{"experts_per_token": 2, "hidden_act": "clamped_swiglu", "router_score": "softmax", "normalize_top_k": false, "init_std_router": 0.0086, "lr_router": 0.000437, "norm_eps": 1e-05, "train_tokens": 1095000000, "dataset": "wikipedia_en"}
Below are experts of layer 8 (counted from 0) of a mixture-of-experts language model. Rows are named gate (a neuron's input weights, with its number), up (a neuron's input weights, with its number) and show model dimensions 96-191. Each number is 128 + 32 x the weight over its row's rms, rounded and kept within 0 to 255.
Before each expert's rows: "mostly gets" lists some tokens that are sent to it at least half of the time. This comes from a sample of Wikipedia text that the model never trained on.

# expert 14
mostly gets: " students", " Creek", " systems", " Taylor", " Jones", " Adams"
gate0 [ 98 195 166  62 124 159 131  91 165  83 130  98  78 121 130 138 127 108 136 119 137 117 103 132 126 100  98 146 120 110 149 116 107 119  28 196 107 122  98 129  86  84 188 146 106 179 131 173 147 167  74 202 152 131 165 181 128 203 102 151 170  86 133 138 134 159 146 156  93 171  95 116 150 126 168 118  62 178 160 102 123 114 113 108 107  72 117 179 136 117  95 112 155  74 209 162]
up0 [ 53 125  68 103  99 138 111 121 122 151 134 151 156 116  52 146 113 171  98 159  77 164 124 147 120 113 161 133 137 123  80 137  98 128 113 126  92 177  89 160  97 211 159 166 163 152 105 155 118 188  90 107 111 125  88 160  70  83 142  97 125 141 107 120 139 144 105 121  89  86 168 194 166 120  87  83  86 121 136 125 160 102 200  56 107  97 120 124 122 180  80 133 143 150 120 113]
gate1 [138 148 172 128 109  88 151 153 118 115 135  91 143 184 137 187 154  68 157 105 127  91 121 117 118  85 179 146 194 129 146 169 132 142  97 172 135 152 117 119 110 145 112 174 159 149 128 105 117 118  89  93 100  89 151 123 131 107 138 103  66 193 148 155 134  70 106 165 110 144 108 108  76 184 140 142 131 124 146 121  65 153 134 110 132 132 130 131 127 110 130 125 125 113 135 151]
up1 [141 148 118 104 150 151 113  90  80 152 193 126 156 157 145 147 134 120 157 153 128 164 168 115 103 117  87 143 174 110  85 100 145 101 132 139 119 107 170 124 159 126  83  83 160 124 171  72 196 117 143 147 119  74 160 138 110  89  96 106 106 126  66  80 126 120 102 149 135 132 147  91 136 175 126 140 128 117 106 121 141 151 128 121 124  83 117 135  99 184 146 149 166 159 121 139]
gate2 [102 136  61 103 108 146 161 160 162  88 142 125 124 159 112 122 166 118  98 117  65 134 135  87 125 162 167  96 182 141 100 146 148 138 143 106  70 141 168 125 109 100 121 131 113 162  89 124 128 135  90 148  90 107 148 165 108  95 166 130 128 150 154 168 171 120  99 135 138 200 140 144 164 120 150 166 106 131 155  73 181 147 120 132 115 158 153 128 104  87 152 107 157 155 135 135]
up2 [148 111  90 123 146 124 132 152 132 132 110 135  97  65 151 143 141  74 153 115  91 165  95 108 133 127  90 101 134 161 158 124 134 121 160 128  73 130 183 172 180 113 117 174 195 144  83 175 171 125  65 187 154 160 105  59  67 142 117  95 113 162 126 174 101 110  84 130  93 148 154 117 138 130 101 137 195 199  94 122 132 154 127 122 167 145 135 114 118 124 180 155  92 107 139 112]
gate3 [ 98 164 129 147 118  62 136 123 109 109 109 104 151 137  98 134 126 186 132  83 105 105 145  96 136 100 123 107  94 122 134  94 119 166 141 214 106 128 109 150 126  77 112 118 105  99 159 152 136 202 132 127 134 119 141 106 141 189  93  82  86 132  99 170 125 125  93 136  89 157 116 122 174  43 106 126 165 137 119  89 157 100  92 179 151 121 151  76  73  84 136 122 138 104 181 127]
up3 [127  80 149 186 115 111 175 133  56 155  97 200 110 127 145  97  99 120 136 171 123 170 118 199 101 130 125 132 122 116 115 135 124  89 169 178 193 156 136  83 144 147 178  97  96 107  98  97 107 150 122 122 137 125 126 126 119 125 142  49 116 163 121 176 137 130 183 167 155 155 121 123 149 119 143 144 148 130 162  98 114 126 100 131  62 103 133 153 158  74 173 109 134 136 147 176]
gate4 [ 96 104 134 120 148 135  89  97 107 115 123  98 193  98 144 155 115 121  72  84 140 146 129 127 124 109 138 115 154 173  88 148 160 115 152 130 126 164  82  99 115 132 104  96 183 132  81 107 127 145 113 153 103 127 175 130 148 102  89 154 137 203 175 173 155 116 192 177 147 143  97 104 142  98 121 158  96  70  97 162 141 168 134 144  65 104 149  48 103 181 112 103 109 118 125 134]
up4 [176 134 148 101  92  97 133 134 128 125  84 182 148 150 124 112 177 135 122 136  35 129 207 168 100 116 177 149 170 172  86  99 131 139 110 165 142 188 122 131 111 160 111 101 116 146 167 146 110 110 138 110 172 116 106  77 116 141 168 117 131 100  82 107 142 163 119 115 127  79 154 161 163 152 138 170 110 104  83  99 137 120 107 133  58 127 113 144 117  68 175 160  69 127 143 112]

# expert 4
mostly gets: " his", " their", " this", " its", " her", " other"
gate0 [150 138 176 146 150 152 165 143 134 129 129 167 163 101 129 180 103 141 113 157  95 147  70 137 156 109 108 111 165  93 143 207 126 121 149 162 167 139 197 151  77 184 143 129 129 126 127 147 179 132 100 163  96 147 182 159 126 114  93  95 116 128 150 170 114 133 101 118 164 159 138  73 104  99  89 177 134 120 100 185  66  40 136 158 116 132 113 140 159 107 135 139  84 176 184 102]
up0 [126 160 142  83 151 140 146 146 124 121 125 192 150 119 104 122 187 175 124  96 115 194 139  70 126 189  87  89 126 117 110 172 125 108  82 148 152 101 144 161 144 146 112 131  70 122  93 140  86 161 132 174 144 120 105 117 135 150 167 177 113 148  81  97 115 112  73 120 159 119 143 175 128 142 169 145 124 139 135 134 126 101 126  96  90 137 110 110 159 162 133 143 160 159  92 137]
gate1 [166 157 139 166 149  73 132 112 150 111 133  89 165 109 158 113 156 114 114 172 175 125 137 168  89 126 131 153 148 122 140 106 149 193 130  79  59 138 151 119  92 102 112 124 114 177 123 135 119 146  73 162 126 100 126 141 189 103  99 128 131 137  75 156 129  92 115 109 114 131 117 127 157 150  81  62 143 137 111 121 124 147 110 122 146 136 148 105  94 104 127 139 126 185 166 117]
up1 [189 137 129 164 141 102 116 188  86 166 131  68 123 177 147 135 120 103  74 127 187  46 135 100 126 119 169 137 117  84 162 160  98  77 142 120 125 189 146  95 140 102 137  86 180 113 113 114 135 121 165 171 144  65 112 169 134 182 195  66 172 151 123 110 107  82  86 154  82 147 174 117 161  25 112 180  76 135 151 149 164  65  82 127 101 143 143 152 158 109  98 102 134 131 172  72]
gate2 [ 90 118 130 144 136 116 145 127 161 130  72 116 129 107  65 115 122 170 130 107 171  77 150 177 163 200 127 166  65 165  48 128 126 102 117  81 123 120 117 168 182  78 123  73 107 135  81 139 111 136 149 145  90 145 145 196 106 122 181 115 165  69 138 151 169 163 109 122 143 183 124 187 133 107  99  94 147  89 141 156 144 103  74 131 130 158 156 131 145 173 141 119 133  94 165 114]
up2 [123 134  89 109  67  98 131 148 108 138 128  95 113 116 191 103 120  88 122 137 185 173  98 123  84 128 118  84 151 131 116  91  86 123  51 129 156  89 137 158 121 138 122 121 121 198 129 134 148 136  99 142 136 160 152  92 168 187 141 125 120 164 132 151 149 124 148 119 111  75 165 118 157 100 156  70 138 107 138 130 126 173 213  91  35  86 122  82  93  70 162  70 123 128  88 133]
gate3 [145 100 181 189 117 132 126 150  98 116  78 108 109 192 145 102 133 108 188 140 100 140 183  64 113 139  68 104 118 114  81 121 136 167  83 146  66 178 143 121 111  76  82 119  83 143 108 123 123 169 144 129  76 126 137 148 103 173 149 120 126 169 117 155  93 122 133  74 148 104 170 213 149 119 146 131  88 165 121 112 109 118  73 121 160  61 131 110  65 171 124 146 153 148 120 122]
up3 [ 89 122 168 143 113  86 150 127 163 174 150 108  99 132  49 120  62  83  87 142 161 145 144 130 135  81 146 102  88 151 154 176  90  40 118 119  57 123 139  77 117 116  62  81 116 126 132  69 136 163  83  93 197 163 108 171 151 124 116 158 168 169 154 110  95 121 149 158 152 105 151 138 112 170 118 118 103 116 142  57 127 129 169 170 163 153 111  99 108 119 130 150  71 146 104 137]
gate4 [120 134  91 157 109 126 172  79 166 168 108 150 126 172 104 165 137 143 149 146 125 197 125 135  99 159 106 175 138  93 139  64 137  95 134 134 145 154 102 121 130  79 191 139 141  71 113  76 128 120 133  70  68 116 116 107 123  96 101 158 160 168 100 156 159 100  69  98 172 187  96 142 172 146 136 103 130 158 166 134  94 114 135 102 145 128 207 166 120 122 143 186  44 128 163 119]
up4 [121 145 100 142 122 186  69 100 109 144 106  88 118 170 135 132 125 145 116 167  98 119  70 152 102 131 110 172 118 191 104 115 114 146 108  86  55  80 130 118  86 147 137 140 141 149 213 122 128 111 134 128 163 122 142 141 134 136  91 108 145  99 171 113 165 131 111 103 139 153  74  98 119 206  64  45 121 111 155 168  95  74 121 146 145 151 131  68 133 164 139 123  89 120 120 154]

# expert 6
mostly gets: " David", " Charles", " Daniel", "mond", " Jones", " Mc"
gate0 [146 116 138 166 130 103 123 141 167 113 118 129  94 177 100 128 145 124  92 141 132 118 161 110 190  31 131 144 153 126 113 184 153 184 156 167  84 198 140  55 130 139 185 142 138 115 125 153  70 142 100 125 112 154 179 137 136 108  90  78 174  80  96 158 171  98 134 180 202 146 161 133 169 157 134 124 130  92 157 114 174 105 136 134 162 159 111 149 145 154 170 153 159 132  82 145]
up0 [153 187 101 147 131 109 120 110 142 104 194 143 126 135 124 119 125 151  94 133  62 131 145 120 169 167  78 175  95 113 126 147 102 101 183 173 186 117 114 175 134  68 176  98 137 119 128  73  97 117 133  83 143 177 143 128 117 102 121 121 187  77 141 169 159 156 101  88 111 151 134 106  94 124 116  91  92 124 115 127 106 126 175 166  93 141 198 105 109 146 189 181 190 149 133 122]
gate1 [121 182 107 106 164 131 102 183 130 139 130 121 118 152 118 128 114 124  99 116 134  97 104 163 171 130 150  83  79 175 112 153 102 161 116 174 103 141 129 137 119  97 142 114  90 138 119 106 127 112 144 160  94 102  99 194 144 160 116 128 147  76 164 146 127 108  49 130  98 135 120 131 105 119 104 122 121 176  83 138  90 189  63 134  89 116 167 190  72 130 143 103 140 136 117  82]
up1 [140 138 137 114  93 146 116 146 154 172 124 118  93  62 149 147 139  75 156  79 139 188  60 171 142 102 111 103 103 150 183 120  95 152 134 121 105  93 157 111 139 142 143 114 197 126 126 111 104 110 171 147 161 124 166 118  71  65  98 115  84 121 126 105 163 167 114 129 140 137 159 164 137 126  68 123  76 109 133 121 130 157 160 105 160 159 135 116  87 119 103 130  89 132 136 202]
gate2 [102 112 114 144 169 100  69 114 148 145 151 182  90 134 158  78 124 100  90  94 129 133  91  68 179 104 154 107  94  92 139  79 139 109  95 129 117 155 158  95 142 123 136 135 113 121 159 153 155 161 182  86 111 110 140 119 138 115 119 119 130 158 152 195 113 146  42 112 105 171 117 184 124 117  73  73 106 138 167 120 121 108 113 132 122 136 124 104 109 101 156  45 103 125  95 143]
up2 [169 107 171 128 144 148 115  62  70 154 114 116 159  89  92 163 178 118  86 203 101 143 117  78 136 151  80 152 160  90 148 188  73 126 149 113 124 146 136 138 148 108 144 126 143 119  89 169 125 112  87 142 113  98 167 210 120 162 102  90  88 134 151 133 162 141 183 134 139 141 175  95 127  79 107  90 106 134 116  85 154 139  80 115 124 196 124 126 138 108 163 176 121 176  78 113]
gate3 [ 95 129 101 122  83 125  68 112 127  68 143 144 104 132 114 114 150 145 221 152 103 156 161 146  99  97 169 156  90 137 127 121 161 126 108 132 158 153  79 106 104 117  94  56 124 169  98 123 115  84 109 187 124 128  87 104 140 111 160 145 139 120  96  64 126 144 172 102 134 156 113 115  70 133 134  91  36  91 110 109 117 155 144 160 167  72 142  96 139 143 138 155 114  85 179  74]
up3 [ 71 134 126 127 164 123 139  77 117 151 103  94 185  79 212 118 170 127 134 151 116 118  99 123  98 139 129 182 160  96 106 153 164 164 124 138  67 126 166  99 142 108 143 147  60 146 102 110 186  90 106 109  66 193 114 204 193 129 137  86 120 133 118 151 113 106  98  99 161 109 197 102 133 147 147 149 121 121 152 153 198 180 127 185 140 110 116 135  98  61  91 120  91  77 148 170]
gate4 [ 59 185  88 143  79 137 142 144 116  84  92 143 173  97 121 139  84 167 120 132 158 126 112 172 121  96 129 114 139  98 103 153 152 162  87 151 151 126 148 145 172 109  81  70 116 121 142 107 138 126  86 115 198 142 153 142  88 148 123 134 127  90 129  97 139 160 128  97 106  97 205 122 126 118 105 107 142 120 102  81 113 143  83 135 145 112 136 140 157 190 120 131 117 119 144 121]
up4 [119  86 108 113  92 121 201 183 205 120  85 214 104 158  93 161 141 133  96 205 145  76 123 186 145 120  93 159 164 115 140 124 117 117 153 133  80 156 177 189 143 125 206 166  96  80  80 102 167 108 144 114 104 177 123  87 149 106 137 130 168 146 124 145 175 125 156 142  94 122 105 109 138 107 143 126 119 146 199 105 111 134 127 145 153 116  96 123 122 110 163 110 112 110 101 112]

# expert 15
mostly gets: " been", " would", " became", " have", " began", " took"
gate0 [132 200 173 152 129 122 154 152 164 142 124 134  87 179 124 184 108 122 143 184 122  99 130 149 114 107  85 175 143 129 103  94  88 109 122  91 137  93 139  83 104 146  70 133  61 176 177 185  79 165 141 104 173 142  81 150 196  83  93 164 151 124 157 128  71 112  79 137  87 139  97 130 168 141 117 132 121 150 102 125 101  63 133  82 160  68 122 174  96  95 131 143 101 137 108 114]
up0 [105 109 140 139 109 122  94  57 134 124 160 112 135  97 135 108 132  96 130 149 175 101  95 112 117 166 169 117 103 106 155 123 155 142 118 132 144  86 196 124 161 140  89  87 183 105 154 130 121 151 127  98 127 108 135 121 167  96 108 166 125 102 129 169 126 133 153 135  98 110 105  84 142 116 107 124 101 181 122  94 152 129 137 111  87 188 122 152 101  59 192 149 115 121 104 102]
gate1 [177  81 204 200 137 191 118 137  87 199 117 149 137 126 102 144 136 113 115 140 178 125 110 138  94 108 139 124 132 103 107 118 205 113  96 144 128 137 135 115 161  74 113 116  86 154 122 107 154 140 149 102 108  96 120 123 131 130  99 147 123 116 106 150 120 142  66 157 109 131  58 155 104 171 178 181 156 156 124  96 111 120  99  92  85 162 144 145  79 164 112 154 163 164 147 129]
up1 [123 131 108  93 132  87 148 118 157 167 118 159 139  82 122 141 113 170  79  66 168  82 114 109 140 137 137 126 142 115 111 143 120 133 140 140 164 142 113  75 136 119 157 148 103 127 138 104 113 133  77  92 158 187 129 129 141 113 199 141 118  93 103 112  99  78 120 135  94  32 180  81 153  78  69 100 100 120 181  87 135 103 120 172 164 135 129 115 164 171 191 157 158 166 141 152]
gate2 [ 60 116 156 135  94 144  36  84 159  88 137  96  93 108  80 113 121 157 174 142 119 123 131 102  87 102 125 201 100 184 150  69 158 111  94 158 121 157 163  92 129 115 162 116 152  96 133  72 170 159 121  19 137 112 111 138 138 171  82 173 106 109 103 124  87 126 106  99 122  91  93 140 216 126 108 143 142 117 197  89 128  69 135 107 120 183  94 110 183 128 139 141 109 152 141 169]
up2 [ 95 133  90 115 145  92 149 123 111 146 171 134 129 101 132 218 141 115 112 177  82 153  84 168 143 151 125 154 143  78  78 129 147  92  87 143 106 154 115 207 137 121 136 155  96  79 116 123  90  87 131 120 190 179 147 139 106  84 120 121 129 153 130 153 136  54 171 110  99 117 117 167 128 140  68 160 190 164  90 133 152 187 220 142 143 129 118 157 103 179  66 115 181 163 161 112]
gate3 [141 129 127 170 118 130 130 126 142 112 108 153 133 149 145  97 107 168 132 131  99 158  88  63 101 157 105  94 126 153 128 121 151  69  97 137  74 152 104 139 172 149 113  55 141 144 172 108 141  89 121  90 173  74 128 139 155 140 134  80  85  69 104 108  72 169  82 154  51  72  84  86  87  91 135 124 159 167 115  93 114 112 165 143 115 115 126 102 123 112  98 131 132 174 142 165]
up3 [ 94 111  76 121  95 127 132 147 164  95 157 130 162 121  78 119 150 192 186 139  79 153 182  48 113 116  99 134 127 144 115 136 139  29  97 114 103  93 108 165 123 122 155 106 113 112  90 106 171 158 107  89  70 127 149 128 134 134  93 141 133  90 172 198 140  98 143 172 146 109 145 171 137  93  92 174  70 182 110 122  96 145 103 145 150 157 141 152  89 138 121 157  68 129 164 156]
gate4 [161 161 182 166  33  97 191  86  97 117  85  98 142 117 178 152 117 158 137 157 188 143 127 162 129 152 160  75 176 189  95 165 124 175 158 122 120 158 117 136 111 168 122 123 131  67 164 140 140 133 171 130 158 102 147 164 126 121 104 145 142 147  54 146 110 179 138 159  94  70  89 137  72 150 149 123  96 120  74 140 162 146 130 150 132 202 105  93  91 138 191 148  80 158 162 159]
up4 [135  86  97 130  65 157 129  73  92 156 179  89 112 112 144 146 171 128 125  93 157  71 102 109 173 144  80 131  74 145 114 144 141 142 115 156 119 127  77 103  77 145 156 109 128 182 103 170  87 117 163 155 142  84 120 136  86 118 111  84 127  47 133 147 151 134 101  77 170 106 189 131 118  51 101  95 146 161 127 101 123 182 113 100 132 168  97 156 111 107 133 171 131  49 134  76]

# expert 5
mostly gets: "%", " km", "″N", "°N", " ft", " mi"
gate0 [154  71 121 138 156 178 127 149 136 129 165  95 142 162 127 108 100 106 113  70  47  30 115 107 144 187 129 134  78 135 124 124 121 102 108 105 133 102 165 121 151  90 140  88 152 110 138  83 132 146 131 131 150  65 156 124 153 124 149  71 168 151 107 134 113 150 165  82 127  84 153  70 112 126  95 111  92 178 138 102 145 100  83 132  98  59  98 124  89  59 167 125 107 127 140 110]
up0 [ 66 147 126  77 119 135 133 192 111 121  95 127 102 160 155 155 163 107 116  99  76 154 100 121 116 168 137 135 128 105 136 152 128  75 115 103 101 108  96  79 185 137 121 114 149 132 124 126  97 117  80  87 134 168 145 120 150  97 123 106 141 163 175 122 135 156 129 135 132  80 121 157 105  69 182 135  90 151 109 100 143  78 137 139  55 152 120 169 129 172 135 159  85 138 216 165]
gate1 [169  85 128 127 128  97 155 150 172 102 117 182 133 169 107 128 121 194 140  74  96 116 126 165  70 133 150 145  76 123 107  86 115 110 128 171 159 158 124 168 156 118 126  60  94  61  89 136 136 114 139  79 160 128 127 129 203 164 120 160 119 141 114 108 134 135  57 182 174  76 148 171 124 107 117 104  94 106 117 126 149 124 140 116  95 111 152  84 107 107 198 106 153 140 119 129]
up1 [108  99 150  79  77 148 187 117 116  75 148  94 130  53 124 126  72 118 131 101 153 161 110 115 127 100 135 129 129 141 105 137 170 159  89  85 162 142 182 119 160 144 154 121 118 156  99 119 109 136 125  99 102 130 130 127 140 157 138 151 169  77 145 103 153 145 149 120 130  92  77 142 131 103  91 161 125 111 136 114 164 114 148 107 132 133 118  64  82 105 165 120 116 143 148 138]
gate2 [148 201 155 158 102 173  68 113 103 149 122 163 155 126 149 117 116 143 169 165 146 105 146 111 104 149 127 155 147 169  92 154  96  78 144 140 207 160 140 146 129 191 116  82 120 102 145  99 132 153 122 151  94 128  92  97 155 229  80 117 117 184 112 208 136 193 103 119 160 117 119 132 174  92 120 196 113 131 164  72 104 199 139 143 117 104 162 195 143 151 136 147 160 135 163  97]
up2 [164 170 168 162  47 131 125 140  89 149 168 140  93 175 143 123 102 117 158 145 110 126  97 182  99  89 126 125  96 112 178 145 120 114  84 131 134  72 112 141  77 128 132 137 188 132 192  76  70 132 157  98 163 116 138 157 156 110 139  80 140 131 133  97 142 150 162 126  99 104 119 153  87  90 123 138 113 189 140 125 116 178 131 106 114  84 134 133 105 106  97 116 167 128  91  87]
gate3 [ 79 127 171 146  76 168 105 120 140 164  48 108 143 193 141 170 140 126 148 104 169 130 123 117 120 140 139 125 119 133 122 183 140 173 160 124 136 169  74 132 113  87 114 180 102 122 117 150 140 148 123 169  94 126 113 182 121 124 173 120 136 120 168 189 138  48 147 149 122 136 172 122  59 105 119 125 178  99 146 163 150 145 144 150 111 172 155 143 108 163 125 151 115 154  96 123]
up3 [137 120 150 133 156  76 112 155 156 136 138 151 154  97 161 104 122 105 170 162 170 153 128  85 145 135  96 105  94 121 103 107 133 132  84 122 132 161  63 140  80 143 135 141 162 170 145 107  97  91 101 117 142 101 111  60  97 134 148 118  66 145  95 101 116 141 159 132 126 202  94 175 145  94 161 167 147 142 149 105 130 172 169 152 181 105 168 129 131 172 133 145  91 146 128 126]
gate4 [127 142 155 125 148 123  89 176 106  86  50  62 124 121 136 144  63 128 119 114 162  81 123 102 119  36 155 140 133 149 166  98 125 114 143 163 147 121 133 197 144  94  62  91 166 142 124 138 139  96 118 152 104 148 139 115 132 156 162 111 159 162 121 206 138 155 169 152  73  79 155 159 156 170 134 160 103 111 147  78 121 134 149 131 154 104 144 112  89 176  94 190 142 124 142  93]
up4 [153 146 165 111 109 136  47 108 126 128 107  35 139 139 117  98 104 156 169  94 105 114 102 140 141 216 170 184 128 129 111 125 171 173  95 146 153 117 132 137  18 111 161 141 126  99 139 127 141 103 151  88  94 123 119 112 106  68 152 132 167 125 103 186 137  94 117 125 132 134 154 121 135 154 162 104 182 150 120 169 112 133 112 116  87 144 186 116 163 136 170 111 174  95 149 110]

# expert 12
mostly gets: " USA", "CA", "SA", " FC", " TV", " Association"
gate0 [ 87 144 124 205 116 136 135 149 139  66 157 125 141 152 122 102 162  92 193  60 135 177 113  99 139 175 153 138 162 113  95 132 127  89 125 166 106 135 111 206 126 125 148 161  96 148 166  79 162  91 146 139 145 125 123  99 137 170 182 119 111 135  25  88 188 113  71 111 143 136  98 175 160 110 145 119 215 127 109 137 146  22 122 133 117  87 128  94 101 122  93 135  91 145  99 119]
up0 [117 149  96 134 140 126 176 127 135 126  88  87 151 114  73 105 143  75 159 148 158 168  72  96  80  32  93 148 123 127 148 171 136  96  71  90 149 151 169  56 152  82 115 152 131 125 151 128 167  99 159 105 143 185  58  98 143  92 138 119  54 127  99 134 141 105 117 178 132 156 130  83 103 133  94 158 138  85 109 186 105 125  91 180  98 118 180 199 168 138 130 118 143 137 125  97]
gate1 [131  30  93 148 140 140  93 104 156 156 124 105 186 166 130 132 135 185 170 109 110 102 131 100 181 106 141 139 115 108 165 116 105 109 171  98 131 171 169 157 128 102 107 113 131 166  98 110 160 181  73 192 139 173  96 132 133 115 108 137 255  95 148 115 139 159 151 108 211  83 132 152 101  78 142 115  95 140  78 148 149 125 154 102  80 141 157 158 135 130  85  64 150 126 196 122]
up1 [170 150 187 151 160 126 115 162 136 164 128 117  87  89 143 157 140 134  84 104  65  91 157 148 152  97 166 143 108 149 143 105 102  78 126 123 122 104  78 130 153 129 149  88  80 160  85 140  68 151 183 198  64 133 118 106 173 119  86 160  80 133 110 155 128  83  68  37 146 106  86  92  87 134 108 118 147 139  98  91  98 127 118 105 108 143 105 172 128  96  92 104 137  82  88 124]
gate2 [ 72 142 121  93 101  86 141 106 126 126 143 135 178 154 112 123  95  96 111 155 135 133 158 161 134  49  83 120 104 153  96 180  74 140 145 162 159 176 156 165 156 134 115 149 129 113 153 174 149 121 110  75 139 128 174 140  74 126 123 196  96 173 114 184 138 110 125  81  78 106 101  99 160 105  61 169  69 163 159  98 125 175 147 176 111  89 122  95 127 139 139  99 141  77 125 120]
up2 [116 112 150 158 134 136 169  92 174  88 145 125  93  95 116 141 128 161 103  79  97 136 115 157 130 167 178 138 137 114 140 114  86 156 105  83 126 105 148 112 165 135  81 120 120  76 149 146 164 143  97 161 126 173 142 136 186 185  72 127 144 148 145  81 161  87 141 162 179 132 115 121 124 109 151 126 176 134 106  78 111 117  99 114 201 153 136 120 116 188 131 162 128 102  84  70]
gate3 [120 168  93 194 118 100 196  77 106 175 127 177 150 139 116  94  96 107  88 122 124 175 187 122 161 112 133 113 121 134 138 180 130 113 110 145 120 119 102 192 108 160 165 116 114  89 134 105 120 159 104 156 114 138 169 173 117 125 100 137 106  68 163 120 127  47 105 120 116 110 137 111 164  85 126 150 134 173 131 147 189 152 127 136 105 120  95  85 194 109  71 142 147 158  56  81]
up3 [116  65 121 110 120 180  82 108  71 112 124  83 117  90 121 130 164 115 124 105 111 133 163 108  92  87 152 131 147 159 161  79 115  97 115  98 142 146 174 108 133 106 179  96  98 183 117 140 141 130  46 123 145  90 131  91 120  80 105  85 126 158  89 110  96 147  98 193  84 158 129  95 121 121  56 123 137 177 184 110 135 112 137 139 127 127 107 123 168  63 131 145 116 132 123  34]
gate4 [184 136 121 140 144 164  82 148 111 108 122 144 164 136 165 131 184 157 148 144 140  95 193 158 136 105 129 141 154 120  61 136 172 155 120 118 109 134 169 104 142 160  87 141  99 111 104 131  95  91 151 152 128 175  52 188 100 151 127 119 121 137  91 125 152  82 116 115 131 118 117 123 129  47  93 138  99 125 117 113 168 145  79 124 133 158 136 181 118 123 185 141  73 129 104  60]
up4 [155 106 155 152 173 162 151 148 138 123  86 138 120  86 166 101 117 117 116 129  93 113 140 103 137 138 107 121 151 128 103 140 102 167  96 108 135 129 183 167  60 135 156 150 120 120 133 128 170 121 139 165 181 104 132 117 171 118 146  97 146 146 170  55 150 127 132 128 196  40 117 106 103  98 112 140 114 116  97  97 103 169  96  34 117 151 144 181 169 101 150 170 130 118 135 158]